{"n_layer": 13, "d_model": 224, "n_experts": 32, "experts_per_token": 4, "d_expert": 128, "d_shared_expert": 0, "activation": "gelu", "moe_layers": [0, 1, 2, 3, 4, 5, 6, 7, 8, 9, 10, 11, 12], "router_score": "softmax", "normalize_top_k": false, "routed_scale": 2.83, "balance_loss": 0.019, "balance_bias": false, "router_logit_norm": 1.5, "init_std_router": 0.0394, "lr_router": 0.00095, "vocab_size": 20736, "norm": "rmsnorm", "norm_eps": 1e-06, "tie_embeddings": false, "optimizer": "muon_variant", "lr": 0.00895, "beta1": 0.95, "batch_tokens": [32768, 65536], "seq_len": 1024, "train_tokens": 297500000, "steps": 6156, "dataset": "wikipedia_en"}
Below are experts of layer 9 (counted from 0) of a mixture-of-experts language model. Rows are named router (the router's row for the expert), down (a neuron's output weights, with its number) and show model dimensions 0-223. Each number is 500 + 50 x the weight over its row's rms, rounded and kept within 0 to 999. Numbers have three digits each.
After each expert's rows: "raises" lists some tokens whose logits its average output raises strongly, later layers aside. This comes from a sample of Wikipedia text that the model never trained on.

# expert 4
router:518507538513496463577417502411537565590452451463513463512447377587513550487543475518599523485512528493479367454514543443518585506528428476420531467490637496495523488535456481588539498531480500443543515492578447488462453494412515503558554464408388585528472574458474595519579533515504553553472554355474572441477532555537515467508487437489485583476509487446387633530417464551556479527547451531532558523457590519457442443612542402501524466417467525566524543455448461511530508512570507524454586526488504549558510528527469591565513475506526456494487549523462471504572563521427533506489554531516511556546473462579535485444551497497502560503494505473516507589444600486511509513453
down0:517427502499559464496533535538527558501402478572593577472502541450519498519453528440500517497535489548464410478594425549448443352434488453409517508567519574490535455502504359440553470486474446507589515431567486517518573528550505592489554580452466465584474441542496491407623579451472542491481504497514584433540460543567460499595623504547511517485477561462507591506447544521549485544544595526502459468457548457582460509465487483496415492451457586482466515499426488415545521524486454495524540549524507525515430450540526557548533485557604478502457522485503555473555449531534402466561529552495387445500487483389511473417476505526500535412500509608516486463470487463494420465514
down1:506502433488492592498525549536452435508497414493509443475456502551442616500481477638411446561499561439480507514473456582518519454541511477507503584551569579480549545522527521466426532505511451474465445496550504520474504524588488519532488507537513434571565472555441472533501530603475481521447447677459491544456519496455500454470428583450525443479487524574416504516539421550486493643500472504465571468423480511437529505484507555516583406578395525444489386488571562578542492544494439352463460464441440586562591515478518530478571518545471478585460469471461409538507500538540461518474508534498492518540422468461422508410621499517454517473447530527482499485453488465485529518490
down2:536487491490574547604494426573482570527513520441429509469449568479465531579440523577458464541484375533494490510541528546467489507475484585450399504558494364464525384520470552518534612542449497548539571491555480507510415518540446543522480523456526431485397526468491383505492441570468438542551482447500494557537495429419455514477502447488575476442485526453454477489528509493522462529552544468514489461504394541509513485492499480519555437422485513486496605499515392480522569518505509522700474442555417465475541459404501413501530507478395556455387460548442521514596627511479473471435520445512533529501482545553506504459453530535571447560514471538526500447494535448465532524553
down3:414583464464579520502543471501522577467542448447604475495466518576537425439508467528491474540392456444527534530621524478507561415433462417562486500576526535498510549411503435472519506498464528523511500490544605477441464537545541483524513496430510412520522522536560518476454523529464555523465461513504516478535575394508432474455477408497474481545566585544553440466577541455504486600515465470538571463446508536569508560458483548482473495579413509516529475451406606548451484541531484542496517453532452555458458564404541536566539469465482421508436643526516475417531526520515457393558396474551527576451437578457438472564604478480407527508526515557473503530436402550534475473499
down4:436530447553472489535498496456494427497452479500522465537494542434472542545525543484527489533420516472497587552554546523504472525478481611536498539574458474513545429478506433525563419516462472535496464499546548458552464518497513546507486487462489490593440433492446493448532486536472479543540446457569500470538417560487497529448399420576444534469433556429460585520464562638523470445576473580440550506532499537515421565437554524601444523466504464506421485445385421560649475411465571482543561507450561511467487465440358429489493467571510596485453425554497567562425497496486481517473513488479463439451441487477552487615483423510548518478526480549412451406487529482429595577508
down5:528510484615524560531497537483449456506457467567516541547462431480371482526435491510496571583403501479524559410554372490463588486466504469522527480448555551496539492447500478525463495548493451570467542587530502365519556524484618527485527539456510508466580529512612465501535426489499544513441508509427559536491612482444558542387471465466496463501509517539527443614428490478553421574428563456446567584517494596465461454462482506489524416534508500561547474585531530535545531532605472572480490533566505500568451474458456530532544424484524535529443558524568477577557499478431484468550479511458550431535537461508546535483441578521425583565637453527503459520516525513464528527577
down6:498552518484621485483530513447513477433420507498418441578502529441511434418480390451473511496514485503534576474457490535513450552507524494476581482601444510483427482405520430551481487522493446544531434418541460384439570457520533475500485517526529450544599556608537505429472510438457392543481584559520498537459462467584500595536569485494496477584545494552469488492538515484613536489482504517503496456443538395531533482588444513524464503441561526443540468500470473508467543519431558488585358519485564515547483559561480479524545488430497574468522524519558470550476477537432355502476588393499447481439484482511356515513491430405463481443502471447533534494534503439491486492605
down7:543551596585420488429513538499526553507498453450585491488563533341563529565580473434521602474495465433413422540543403430479528493477533551478465593433516473454530498446477471497478447477517553581565467566582454518391553475543550485529494502552435535477452456545475478462488501475564504465515422485463489496603482487559436417460505481484516496480461529484540480560490510495491547504518539579497557445516544484608443495508436467450503422529492500468558461488542406519414602553555468517450447396509512571409457470519442501468540448465493499541472553459492501515400577465463447441541557479494535440461448543588455480487475499457488482643583425422610493417485517478449530485553
down8:471469472598539443549525529405471491584440521528430609595421489416465423471472524514525549515444524485541452533429502523499481508524563481500455514528548562561529531499486467564511449488528485470538543601523558496609533484482441542436520463369534458437486458517476574550452517627457468527477541591497513493570532577400535504531412445521525519490519468542407389473563469486556609479604436484416555534558573442520556449433499455536572545546518548466471504491541489484574406533547513460494487562462548566560487509463473489409403526460487538590444508484497553583527495548552525544507459434520527523441542550498456537566451567552554456505504454461502550464446503418487622535476
raises: " may", "is", "====\n\n", "io", "===\n\n"

# expert 12
router:517429416537454477520487542507611427467456463406498467499462546572540480520567485500429551496545583560504526415465501543489481553521442482510485561463463490476443505553519441566505551486478475503504467520480405466504465501451491444511539507469493532467513476474512506483500605569496374589447489490444488465430389383553491415464480485498490470493453425523545446548489493497546505503443524407517429529488497426551404464555605382529472509555475458446490525473521505483482572445455541527439435478469475404475487420389592451483388531638520449467581565443526512573446423501489446513601495492521516532490588489537618520602533405426565500493543512536557430488465492443548520529487
down0:441473392508477478524468632452538466549463556650494440483471450547538487550541374430450410527474507621582489511473415488576453572603511528432579454559482532494496575546547546459494516544520527571533521525420486529480506514448473572421405369470520503567544485480445509501474439559510527519453521458602508484509511623499527517471479570511417517537438454559444524519472475546490524441440507457466462560510512532516463542465608470539483462415568493455556487566603489506522491561550532526460514427502430595458441495478468545517501458474487540474452557449519398463447469448462572542555475465496548528403551563516510435523468510421495531581476557525524471440571549495469495477472
down1:473544412485537408498504574468507432383573516572471574548559480407540448539512554508518489450399457496449509525517604528536437531459460505414560559484552476634433513495477535520525544509617478502445546546578480476568383556591506512439526559454492498411400429528482487482534465501370464473501518533471551505574521546432504544416367465498431518506576446512524449480513445458550566457479583524541508435468504545536524434432439460539479561512499494534470423505505539489556515497496428528505568450458524503589469501571428486536548450412484532461556517486531541529509378531483451539476526511489522423586482414524604593561464433515530530482500522517499486491565538494459478526459
down2:492452455461560502535476514426428375473589471534507499495452502493409469525499608477434556449505506454453489504472500492416443490475468492536439494530495508498549493486526438534423418477530536561421527435574549519464585494564584510488577441537445421594482538590462471473471517565507489466550566545448479524434500409491518473524400543479481483609596497495444446531470512539422513479527469562568495430556542472492541466489525464531575489428547434504428538552487453440542530460587434433462409473474515587531476564501496601473633523515535536628450539476546425446506524405499558523510403471523540543596533560555516600522504483498565449487462533517376522530447554475523547531492
down3:559550502540533612441429495497470467503520545511544461427513510488505425490511508590503484466533525556530554546417499483582474402507520422505549442524483445494527453419404529480467493532489493508539524550438544544483578480498532471540348489445478528528591542540528510487455548477442471561541479459518530554561507481498539491411524476568493542396465469499504533582525447459442468516516483503542556569415517489412572438559486468532547564355445505507464362467515599506464583594572524432448492406515482454496499575529438503569467443465479438584593553457395579534556536532474411487458546580518494502464535443480573539565535419505512448467624488573479507511494494478425477523536
down4:454474519578578525418475497524518485553603515473432420554429565494385512548430466428556563557430519470519471610564529427524513550528474537470524542567406572530491477513483466490606470490549555473408534569517533518565498482529524512570499518412487486442475491439467609500493429505515632424563443467599456548508577492545518605529410471503570424486547484470521502563581435530528567515409452574444481445531552544513561505479513532517542522463548520491494511525485598460498496542510446513425464559497505526482582479522452461411500464580433537536491514551491562491465609578461422456439564503502522539513499446501613462582413502530458467534600486535421481488472463450526479523499
down5:439535552479544546512497399441539472521553378429525485510517448517454547449510456458569515423456499563503536495496525458424453446479394565488537542555508422413409538542456548515539483497478436532431470481470437516561629387490528458491537533539383574495501465541423519534461485566460474527503517559467501543449385500466511519466478543506518587462599461519497501492488521539537542448474448470372482500447608545466563459509483471486461416459453516521504483447518475513505406613422466547565537474498496439528436434386458486483388504560529532505467535472572524435408413447514544458526512522534455616454542460529424501483480528486495473480497478471497390406591525479518541567450
down6:505424508527503476464501489576535499544457530470469487380467600662488467483435504508502428550445537489471527477487567474385559532574507467518537562440525452490453533481469553439448508513512502505510538523512493537452458489467500534508505466543565538421508449473509431503531599512517561536478463445578538431546485557467467458505505579514506571501565547512450547540481465507550473469549433411555526521523490510622462486557441573451524504528493487498567509484496511619585553554502572429561570475460508557493445460553487439538589497514434527451544443532477496526589494524515535591469542494466501389531518511452706424410495534470428544413392464493499459497388518556519400568540
down7:538416490420527517529492537451411491520492465504538499487427484507454461583462515494436596491397537429511416545534494516535448386495519486584497466576530536486478421484505502490472609514441569489514477514519461499569445522529522535557530473450491503501490512555531496572553532515523450551431510477506379434511466504442554402459461538573432487439529433484444546534544411460502472450493538527445511551491554457546401442414531522524490459510609583510508537473542447527433550481468469473443514536482556494348469530529516404453564547537463542526607496511541489478519483352496567502458486478503623448586523449606424486599556549459559523412492542609458479565467547464450474478529
down8:413515551471500491513576422423549514556508464524557520480481422423414527500523536486535421494518532578569460499460567568567464445504478433557560481422569548434466527521433519538472473478498442550563539437541571616455555500518520549494473537452506528469549497513543428533530491429596496480540504476467516454501448541448546479515566529548523482500527513421480585408457544446429492500496505440518443488516447473525518614521542466510486528519487546552494448574507491486519495645418531496593537537556482536570556451512560554422577466463498449442509492517518480477443523549405449612433495500417512542443511554380590398559583574524476541481498557498435415388484506516399608474489
raises: "1", ",", "2", " and"

# expert 6
router:441430520484517508428458536460619485420522527472477413485436459567505494509531474504454581476418491548542500446477532464414461484474497500525465569502518563614439510538563482607467564473567508544545536530481475580467434500503429501516453514498492547515510449535507455537433541509468475583629495563506464524522492404539414506461448435484403566521518440615527506568500483567477538508450552479478418560529473447589347463550547471590413519413544510448515507477502464558461466446501580595551510514487442529478472476493453570483466499507524459445450549453425500477459399485445522500476509528421370510475590496480437551520502439407481575492549547578557465506449444579591508505470
down0:482497515511430536536480527518382538398623464485489441470528518485525562544483442477450426561516559516503397560579554410454426477451501512537522517487475534465435468523475529477593574500596543532468545442564573456592503471518501420415476549437565503470555461487472451550516438475483521419504404539440520499489444452507477544491500569475558530627504483471570482512405484565505545501473391540558456490502507426462470465479513480581511468470444553565451523496439547491527488561411442593397514550512522496480464578493537504587523470494428478491521541485565603589478528490504491541495525531475534504513530525497636639520473525455579496415482468522508403486547504440615411487470
down1:526467581455508466440505533515541531475484464498514456457498430493516452559561394405403538401488462433515582484426497450528486524501448464564451464380518485497399544452563514526455484558454485538448578504521431571413532462504579449486510389524526449562487495501481459481433492522531607485492530467457545560461444517523517528512510394639546495493460515544408504488476535520497478392551496502450599473492504555467528417491414418456505490565481541467414515600565511595520546506534436491529581482472574593457488479465540571474505510589551550568486474443492559534501513502423500518383451440493530431498532441450474574525465528429511455591497528536504451494585439485463497577602
down2:469594590432541520500450517448464492468492538517446493365457494493449437514579547473455557512513499531506488432564552365479500472505539521478560418436418598511540480556568508460525453544470449491458393510404540518536456601507482529500508479368501541595466462529472512550454463478520526578514442542453444435584512478522486562509521521513535427506427513484577497402531455542469513589500530648550448552473623451467482552487524517515525353468422513619580478443539462555481507463387523496455537382482531480459487446537484501462494476578479550496439556512564495525467473412481498500409457471488463470449517480504501539562510504444484542416516526527537505487484521527553549436436
down3:579513404472522526507521445492481546531520470645467407446478516489455501509485424470533504526563477509423484491529503509447353502461535450490384447491487492500582431554487552381458494435473443506579508532393464502453557517539512510446549438474585554539510436430604600473434454441463466481488472541468538547454593454499469477451511454539464399513442544574455488451539498545465463497480579476614597484489536486518551546453573445544512528503513507533503484408563476550432467423499510544513498500518525481505561562545485478534641554492454546499426448496398413507567583471470518472493455429379445536497509440582491424484486494540491579444492473535528477503454566574501471536446
down4:561389532538463449591530487445519487454466571550549471502379575416464512475543535541526483399502512525577524530509536562520614518502546508525577371520427439389521541497434485497530521530533497491375442567463509437527558416451426490433568428357444433466546468515464517570413518442505488462479568504540428515466579646476564480492432604544469453478449495447514542550534410491472507542529455457479471446478488525503486457556450473422462580536490545505470494554524572581529459516420571463500435479532489516514520492525504445498506511515457528461417556535510567475457513414513562441460463510534520451550500419536502556481408529536492386545467540493552467460480426511492518524507
down5:563426500512457381445587516489524428438429443454487510482485483496440474474538501581541480524534403448611484481520460484514506469398427498486474540553420571472532448489433509534493458534624521502411515492562498489521558499508494429525557500480446502503439464477480548480381484511503533565489458483493542450498518535526504487496445480584526497596606406443493500458547496520505597511500401476462527560480580458531522498478498386489517536554509507539517518381406448607523458518425439428533557553381425526544447489374612500491452499604515506476537496482548639486509500544494523494496539494467513464519560519566495479539485440564496543506513329485485483454506457516536523425440
down6:450511451505503466428460546451462496455514495423391508560568509484512574501513492468490521547592477502562422524457376410479462442501552498471486528430391484492535509506425558482538538505593486430555491511431564431507534528569490477564466498523417581491552454500515396470504472441484537382470465474508558538475464492503461574471481453464529530485477475514616473492488546538480427515487580449545501439416497486495579605549599538497522546522501473519576558542497466589417485436509479469566534515431445475578489530489546555502665522388558586402428472497517372502450460500497517586525498611579461563550549430478530468431463527445533517496501555486527520493490565437507461515537
down7:498529505476462526433558593550516487524478605405453499533484542449525522389496544537422532600416448537536553442401510586475484492425484401485413482462410565426417513465555493446583469613511542527506519499539510508550427481517446581462515466468509587460514447409556521408397548519507516505380587541526527489572435506457562572526411448427452516410484592521541432472486567474433543441495514460447532510521480576537501598480571544515491491467539509571467487503504477558519459528514632397518542521510400420514547477555424470546487491415535456576472452480516485504478458484513500458461543469489548570436530452442481498491501511509465570496492537531501521505517525591560466459479
down8:476516572517433527456470495469569534472468438488412538470576439485485504457398535536485519536517517418555530532369479494385544624500470448512522470506526501490499465448551423492406554514422497432461509538520525597493452534482483421395503487452639388496506519542445476521530437516522570493537470514567494458480452524473517468511499509501479544448498427463431466518437515590510516537495487641464466477525503597513473515543482427442422563463566407572472583493556530565589516455565442559447463510513558465438532487507561473484478409480544452461434504524481466494421474511426491635458469524415509556436497486488624515475403516592463466509510515539558469518513457451392531482505
raises: "2", "1", "\"", "9", "4", "7"

# expert 9
router:564417514592505427494559521457389498470475457522457520454584471450421493492441503474477513458456553383492561517564467573363470485487567585604534539554534522404555454434448521529551575548443547561538434475565502568517511484450468553469508541578478447532459488553466516485466445481585514396428530440577521446492525517518506536466472468452589497504469490545410602399512515486526496471561491504525593639511495499463545440488542518491432440586446431509561487480507434472482551542453507572536452464431478500427517396559455481449428484405520515498537505488524452536524586417484556507528452623487494520513514479577560428535489569580509529515498453404525469536498519547512503471515
down0:489427579531422475513575490515457412488419491457465471501472551424497599518539552577515439495456576444576553499483533440421448516513520513587487502486515562422461488462474464497517476527412484475457527485434502365516493496551479459511493512505556480451536574492568452593453473503507485607410502452523455514488453546460535515445542501414570511549537522464465499490515379431594491452508543492545477447508443537549482422553495566482468471551446450545497445499516601525582596471477482465475531508529379546527560374446446472553481576459476491463407511489428573448479587558432638453431529520424575499500537501543541577416549505465468489520515536482606549556602529484503512512465
down1:550458562468461470475574559485502474553595550644457578490580494548464558458444448445449475516478513453471416534580573453520489476558562560498397533518520520584531561557470476522498610493497552477468449595545496571572514529452540461579503485520511554542491489479551500546565510606444562431509486560471427525485548483564461572547411466457486552529561484490478539485516496431472437425523553473529517499504473526601461593455514517484544444482498516518532418539524425509488610461543470479452499459466531543560539511527613414449523550599537530519469540576547568487631451533605427461488579406421472477475520474483486501605495490487481441530537424482530456480483464628495533470492
down2:549497576544523469489458543441506461563419438549505487536468501458401512479459523500477454460586430474549487482495469428597580495473503494425527522593495548593439569593570580459588525448457582544426575426414523599584445561552552507502548436474469516562424432530549433550507492530503516556510591514452382461493498477545508502513527513498495517492554573449456482488464443432524527503462420511469497518536658489472375540487481411489506518521537492525511577493515420473510482537546490434583435518428483502494471419526511483514472569498469553493493443500499480557532519515604503444465463548486530407416514543458542530545496617470651507410531480555455509491565483463540453442510
down3:426520525509475496545644521522619519449500501525633492490468514528553516500500516579540459440507537447491581487528527545520488559526540477504542587483513562498505435496536461460524589485535544468566533495435494484456537475539432477589446497538463595545575573515497522544510418442499531457460518521458487477462558516506417403498543432499478504481437584481591452498558541476452568461551415620473628533486472495510462496466480478474514481443504475549525506484495502497506446551542476471493480497481438496493503420404622483658421459501494507420528492519467437507474515474532480413409419432376537405514348447528455513494523618580477533499469516427456517570495521568499463472448
down4:441481518499485418600542465503462517456513542440407421535494486486478454501466472479617546431515504519513477412509517569487546493436600457481493459526506463485476498546548467511486509505498505555491496484563508561549510467558510519408489547475527597551570428540477468561489545582474445564406590533545510492488448526579484625450515539517608462521477459436607492442461492563496407492517505557530495568540485464473607529575438521508424514489461484574500454479545447420576542434421520427517453457449535560579468397541428450523472550466575507505516444408507523429475473506563443584444560628566507549500487585436429537523473466506442477449594385454532522426448532483459502541470
down5:502475620546484404433388414555541463471486530522517501518396455533473507585444494458486487461543501463526453485482545527567577592577475528536458539478452540524531539449484499501522563513530473498462560487416577536489568434558458490508509443524395499439480508489568483512463519384500574551567469561498517521433511421556536499543463481403473522499616533434476523551513565427534465568410540471407561558509527502452504553486570559493581593524428508530477532509443543519511518461512448573559496542491493558448484548566495532546493486519511452489443505590507484525415539547495596418421441602483405458391526469561402586495441469516411375495507523495514501531480524474464557434562
down6:406519539540467432519445429533443580461549598373516502496496506509462575472554412475450502493576516480478541442484573518492528455585625464466556481446554444440517508525464547525570518515494544412499494410444483562553479487508442452511551459551511551576490518547540521481540492448418386525547494495588469510477438488474536554465523425524525460528466527509448460523403441538537413530459556530461523576495550477521447473395519514433517521502508475466573496548580528476545470483573504515512520580539579514499502493536406528535543574441541614495515482553569550556462566441468565448481529565569422408410463451615495460485415528561459455516415491526432457518537482519439432609569
down7:509553465489529425547503454482483509497496421522367520491499580411599461460580449487628427490486569592506427558500499549627445403448543473567450463418471500515443487420454534495515456532499404530502543564464460487471552550473453484572558360490465504460414569498580520418511491487547529468494429429445523497499520462477425431541541540445471509490539521474518444530496488587531567483456546487459473513481563504533490448540555532502444542561528555562534538508550426549486440540539474456487511431510557519568419594568493445491575546477522531492507525491496534471476446513405497539533498380453452395439520484477532393584545590499549530568522495554530530499513513623441490565525
down8:519441490516478501530465537474612468492601505495545558550512523480488476519570443526440476430539549502475445596522530514495521476503458561510516466459447486437614539508460502535674620387516484457456567461537438476566453492495490459544519560534436504491533434493450549397530446443495544534503522505526604447519532480528468561428470458429498383540541523556541517437549455473507397578497545505506424502459468525524431453578505502459469492463541436560464514501513425500396471535456480506521535560514511488531471399497589472378518448503479470473496451478577551507443427573432428596496455449556545407576457428466572560492516609540419550495469531468467482532555605524489530510465
raises: " |\n", " ==\n", " with", " |", " and", " by"

# expert 29
router:432595519493486444506511470518471555473443547515482483504512515440527471488446478497479527516573539470575534456496449483568522537543512441509572495418459501445499497492472511452555418515483546383496528470517577461470571563468463533554455462533515469466507445493542542464589547550390628492406414512443539496481567587431507516452535599532559516504463407429585499408597501505469513531538459525475582478538579490381537553487534518551416480585473482623575496439496496570470543505513471435453508462515590443393529494498547450452557507419596547418486457439404469504553612548518478433503502450532534483525474469481592497552473623511524526497556570427465589445480464529514508512487
down1:533435477517466480484499426521523452522488506582470494484506476434527523476450490485535568394470504564454515488525524432487537534484463480539512504478543487581575530436558504502561622459471574523500447479538549474430599533448521526554426500481565494580525517530482472410505488535479491578446500469477493525390501437436497425441473503505494404351507383389545502487508424578441456522552497439521464521499458475516474547486573442494461429513415534488477479560403489490536561495484613500541475381476541561434489468559557418553483471467515515602439535438613522545437480506553512413466481506459555461495478540547557442490629433462479445448466587566544572606555486508518506600514
down2:482479584562459523456582488428581476503530456582423532460509538460500576469611490503472466519552557501443500523433497501520486537503437433610515498525480423519559506489483489568502500498648506468520520480500588498511577416401448523509430588558538454502541533470562427437462474408465524477478495485553503357470472521485429541523498457454495558361504503516434558424449563483534475540578512464504476407468508552493456545436529451567487415425388539508537468542450545457443542570510447602489514439507528567508479431461538510549515490451532497532481562507536491494495623551444435484563541514538456600439512515519487461480423518583468541606525491450418584550461481578526508493440
down3:582503528494611574496540429521579496471557521505508436473519412468494444484485510479503447584437474534462547447417429522551391454448549513401539532509475544455509508464547466477510526516469455517518447467480584509474616443494424514504469579530432460546528543479481495463467509569478522533502425582572526496472425480577527609424491620483517509486384482531506431474519466456567371498555573525557420478536436542503440541508445480367486495463493598556494514522427520451522405459476486522482470424543488550482574499565577516523434459529447452531563392505513503508530434485485476486551539501447574372407465435510428548424490492395442505494611488479517493483458517463473508508476
down4:490516572452479604555451481590447442461559441567425490527482521453371463444466561449507428482486503540418465429488560630553557482456469601503493521518541456464563477465396591476548528439571523529596513515585554419536522439505520512549506518543501535531509485461505516415446455525539505502487439523540514424531437482540518457470459512507411442486471439528592607564498434485546474578563569498549391499416438495519517495535487446509625491453502500569533584580510572473459479629538516556561576546527525524538537431484488537514518500445491525532456501476498433479458512496488510559595431484521514462426513415600495488464515610627454523477502486528543524490495486488411506482501
down5:578493546571532572468529663454468448503454533496560541601616471562484515522543597490556486456529528426458519548510504478424409482487488555529485536454531514427483400522426488423522442566535550483477464504486522481489376564519540422465499490387526504478515483543471409443488479568536488512495474523515489443519487457570434555564443448509480540549531522507478554506492414462494552557498426532423492390505498489531511427471595458507534596495406492477441537457547563542518504407520424497456508442493530475448425499513610488476480452533482447529397486492471578507544475517426405532528454518472495622452478510562498564532562508559549563513419454480489582467465571516456384506580
down6:472495510495495581472508558515388474490470488499430561406446585559473495613494421593564433445465494638479473540458478510533426479531505443567447489552513524558552457529528548520487455504577538517434458535567526528433459557571499589486532462447552501521515504433440535491545504476451622543508563477486555469551604488466481453472546554509453494528571489397465474465460606467552482535555478472534465532511492567503593472464419611486488482465546515582510642545500428500419453441470431500508483498492553534525501525446433518517478465444459413547459526433407501471449477482467469415559490528599445423531506487444607499525514574548469553481588459567551475548588537513494454434457
down7:460500508519498614497527560463483493453508481593511444545501646435598450505557430477547600437456467478532417516621430569476602468627595464472536538509436559433589515466526482535583574521571488456514481554426466530459610512463482493456558558499524534526572433513505423510570478454530495483460488553486492467494569425466453459476539469463466486571421529462483520569475579492602443519494530436528508482474445511597486454448471471488409444451488472512518586513432553483518454468504582461551484531594494457508461500520492570575541486420516524533539415428549509435546592507500528633490483530492530474499481507487506510448508511432482502479433531391534575482542509465481604529460
down8:500520579459529446521552555512428535410464506464582551494521518462485428495442452436429425516490470598490539561503421547493365420512453453480597467538469529481469473579615495466502457506509411504497507475535506486529573611514551503516506513510558535577509508483514542528499499522449355573466551478486529513587474526526419474481492461478523394483482389551509440546624448484494490469553459528467485494479513525458545491514506510596586502544505534487487546484524485546425498370567494506423407531459479549494517475455570613436558522516526538466484466546491503500505347484425575425492439541446559455403464498468416580547508434484484593477500422480471499429496514450542523429562
down9:518515540488508538555478502538447482551551541496538580495427514437474483505417617464493444491452459546476480503472469537537544395493516498503477513527500515496498474513466493462471495583419516592518501522566491596556541501519490489505562544566440506508432580473392524539534553471466455611488584430499466602622497465410566472429503444502569498459518300479394458470416531627476533489456486443536530533422490455465468514451444496444525428462549483516506491411542477491444485404559511475500499517390463480594553496495532475456553479477488505468584570574389616360477465504550535444449512459531454499477502520402460518508519409532422456479534524495497522530546516475526517476483
raises: ",", " and", " to", " |", ";"

# expert 7
router:579442616476450552470456464520458500488498507562542419536554511555396453497522553457456462511489461451444497476460450439520483501386556502381503489403542483469496545469589533513525470647529425518578487411540439459520586404533487471454513580486430564493474516538425399398484416491452531559603498530556466422474490570495485548546481494490454443562382553436598533510587460421451552540541510540486460535567564509501454447439494527524522449496505464477549544528481483447502490565561486490557580518446454580524475505478481550556509505614462530496425497502467492447451564540597564430429528494521493488536493528465457525459443433531484461490484482442505523544567377438517492484553
down0:563513529474532485468537530517455505483421546473577526466503494485489416545517568500549532482513511414477521612528637570432520430494474652527493460506520489502486461575374478539412467480556504558578594392411447489528496477463591487509472525573548497500398465432416481523571465499487482427521466501557452513488435527428426461539480526374518478448459522543492536618493494571451537478576463584447484523460481579554428588522505494530433608528502478487528457470538417511484517540516505496475453471548550500448481482438456511560528522477512470456527457502512632477519541549446612533505575527524595455640469477567461429501432475537455492515511415503454544482504574488521491489502
down1:412408510452531515459457456473556475516499547545548486432499486529473512495484509503477557597443499503488394442531545479490549410445497487448549521555506497400517466458454520496526476564539441468584460496468404537511562500488529424499465452393500502557377401510434415525523439409398486518529523526462492494507509445628485514485488441554393586584477511455431601492533458599506465525504538511436462540586524516543451430476468573477545520459522535571439527532566472521550557426477537502554539563489396461473502503531564478541485404445524418455536510482473490485527524477486559535456508466514443520452463565449325497552479525452486634435482571553547501541472428397503507499510
down2:436565462488421520561503473425461542534503495493438525425481486419628529456463514501520439539528496437542535554537529602416517481604509561543516509501599517495532341527392443442483550496501529529572544527559460453504513431502453476548435542594488482453428518530525482550529539530558452480574621479502577505471498486571486522495512479506471485429504508511506556514518459462556476476618476364431615522477455521505453456536451485497496497549478517506443574492533424424486494521555443325469500477518532489462465452544558561516481537526588467468513569586544604449528543599503500519501468541539492556523488521569509601508486400508505560536513522491523497478487621438492502590451
down3:488571459405467533525508385455473515478557529544520474529505486475499574564532495474465467489484514506566453580450467500443560455526504546563594490471446542458457554541522416523564490541453457541473454546524498562464523457539451499464438466491432458540588511517566475503467554495495523440459524500484649473528508470464511445461549481471564427585506566550539525430509444530485504509537501420503471569473447434438545436466531488496427482494464491620531393480440513479506553572530593495508413509599504434450545379476521536446438499598566436483465501506489569476523522482464480544525429514561459420509515473515559597499568484527498497490453490398459504742577541581436564512497
down4:519507478586463528487504457518538510542510589540473465492447545515516506465496561463552537508422539515520464608539513541543472505494347435492491491501612488562482445542439504559586512497491527555523491561530515487515432523488519408490552462604504500548637571494432430548548576517379494470516514532480432479501504465511465542465428442543510470515425435495476424431521444478468451485523463427530440522518441554537427372511459575419595529551580514522467503582523548430561475527561487477489566400499509506508489526483546480472465453435478456439532570487459478466408523486466619515519547608472471468585537431546416547414469426577502420510516492565425447454545427447429492571480
down5:522511481476497465488591487498497440503582531516413466604494427454513509524508516414489552448518487489538407577529444537496526570561445474613488498501451454416477499483496466445510527504455586497425496549548577406499438627516571555490483502483521449558536460395530538531504495508542521477411427492451474574496514478530522518442411540593505496499535586509475494464476510496423498475603468651555539476429518455533490472444550535481467517494564394526538518494480497477511524505511504447521420457610559503523412327497526482452504478480537445436517501490583554526503602479491432543562445501489466550495448389564448524527533419577555507548477505605541523595409502518538557485565
down6:416486450518424499515519532513373475468516510476555534462446499495535494506495558509527594512521605557491566458577509488489507498463488562526485522555474518523450479516495465578577539510523517453549511533526559487507585428483453566529488550437494519512554503412498372493509483539450498442496474624512429454566527526530516488526447599464524501497533434478568528466512559494462525469396486441514498621535461574503521549393475621431527441486469493471474537460461514421523450518582448463444673454496584526508430484466529534480470434532483488549496554489533454523464502473466471442465495487456519469497488549531281600500459459566574573455480612514483565490493420491384494551499
down7:467513510471445631461558375438572470477486486536538454496491495479454460431549448484454514533443478479524439458512534510428491499564511520523479556486556481509577484536445444555603480518511533466498411524491448445497475459524495437364489438556551499450522428548481419516485537506435532486511496533424503458441511466486554458493515494529407447529551511540530475509413563411506493486441589577483457503497583430467458443586447354424443555445505453552454482494515581565523391544553484534468521486513473570367523449492493412357467488477441523520514533523507530397466437523595588499472512517589540453521524563537393482507497549505503524554556479449485510478442564555413413456467
down8:492551578564602500507453509534488469521514443485507552534494542383582558458460488496538506539549521468518489380494540495577472451499462548576425566530531469529484572539458447509509504563483554473434464507408507545582505591528515496519529537572540435505514485479547458593516544513506501429588472639534563532465499548463425514584453535494578543396525458548553422532542461605565488486505513449527403496478497475487511475488416469445497503641417443445591557477541465515597521505479486467534464544506522534484531499552453466632518453513468424376413429416478488530537460464523568509558522511476489622471511576453465493466597525477436538476494599434430513477480531528535464468507
raises: "The", "G", "D", "C", "P", "B"